Experts of a small language model: vocabulary 8192, a sigmoid router.
Below are experts of layer 5 (counted from 0) of a mixture-of-experts language model. Rows are named router (the router's row for the expert) and show model dimensions 0-127. Each number is 500 + 40 x the weight over its row's rms, rounded and kept within 0 to 999. Numbers have three digits each.
After each expert's rows: "gets" lists some tokens that make up at least twice as much of what it gets as of all text. This comes from a sample of Wikipedia text that the model never trained on. Tokens count by the router's weight.

# expert 10
router:477505534536577499443535474552507480478522409479417497533535485481557495463507458481475426432443477498501511577483517487453479516454518476499506488479549524503521501482481428524433518475586467516524481518485484422492447489505496505517453422482554537502470499526518493450504512521540480542531499474536460471463557451551495571543537538423562467459535499536452584473463381494554488460420
gets: " B", " M", " S", " C", " P", " L"

# expert 5
router:520466516480488475538538497546527504484516447492481518532456462512489474431448477465526468447471437484490460543492531495452529531503524393512540511608521492518521593477564446539491501500493492485517511545555446463530483475539464499564430486510521501511454485513516498462543416526660497504523561473502441483466570467551472502510473594464534561505463480503513575503555454527536513481517
gets: " |", "\n", "-", "|", ")", ";"

# expert 14
router:473447497470590548464526529477523436473561418487466455495440469486520523515500486466551472447460524461429519572519537436486567483565450435484556537514504516537569573500551492524479476537563466508565520474526475449529448547547491522529483474512492520532502492553420493504506405506535521517616473516506509505497497531518493529504469505518530496523508512594524588467506419528515448486502
gets: ":", " |", "|", " first", "–", " season"

# expert 8
router:429535550536499494470508556539529447460510438398505532535502453441482525525505479458484430489422458490460513509491580562527505427494486473555480602504500456491503517505502466494504522547503449489544492559515468391512418521461505552577465455502533505507457464514518550459519448517569549492480482552598464463549499512481482536521515461519567507512509521501440555503537465530561467481492
gets: " the", " of", " a", " in", " to", " for"

# expert 12
router:474403524423501564516556506493523501472558492471449505535502473501483468479460484546495475465422484492432479503469500527471497477503493546532493470482509512479520588498511524506479551467521518529588546480545473391502429539480491540529489433489484473484489499589483465509493424528592536439489552519540526524485612479526457495475518439495507484468532478489369566463544468517471491456477
gets: " ", " (", "1", " in", "2", "–"

# expert 2
router:495481520489476518467518491527548466446580471499444480475477517530524497427437434547538459468414485476449497536536497559494527463461457499544509506583490479519500581439497525531507527550512475493570540532543427449446424441571459536540465474479546519485489526555463435463500542513532497453492502493512450583497490522471537479503488517469570458500531465507408473520459448523415413498493
gets: "\n", "-", " \"", "==", "S", "A"

# expert 7
router:525480492510498522497448490570530463466532488404438534548507492435545487477542463487542437525492422397476504558498499495412477458547457452505488543507509536504512527508518513540526552477509454529519580510469482477452474460514468577537501492492491506458456521520430499527598451478518496469424574452493472567531581475501478540528519548495549498514494512487462553451557513550513482407560
gets: "i", "a", "o", "an", "in", "h"

# expert 13
router:533447493450484489497443565505549480476595404454480526452507539467484451436482458498479444496497510492471479523519481503520549509522486444525503552481516507549529567520458460500529553437508515448550534568499480451565438439556504553547466489430536437492466496522455528453512507460505496489559484489508496532570603447537514557516532471441516550529481477474482584467435480512414488467473
gets: ".", " was", " is", " were", " also", " are"

# expert 4
router:468427511423489550490436467512520470432541445463419487480481491551560533519450468463540443422487539477456519534406475510457541507432454452595455501495501469476503504431548433583533566519508472513520454528521465509521490502499537549527548484498524475522433486552420516434490488492542514490491523461525500511496596458502488501477530504478497567506490532552409492464532485444541499513499
gets: ",", " and", ")", ";", "–", " or"

# expert 15
router:482496446485475476465464486490541483475493460412499510579512476470564497457524508520526483408405503510428512574511529497484509577470451418497563569462432557503535535479571472507500463544524484472562508554503516496487493424487481479499449524514560507515440419546532499515560465516522461488503567500539445457495448502539526519528502474467508491525559575457410522464489524520440480489433
gets: "1", "0", "2", "9", "3", "5"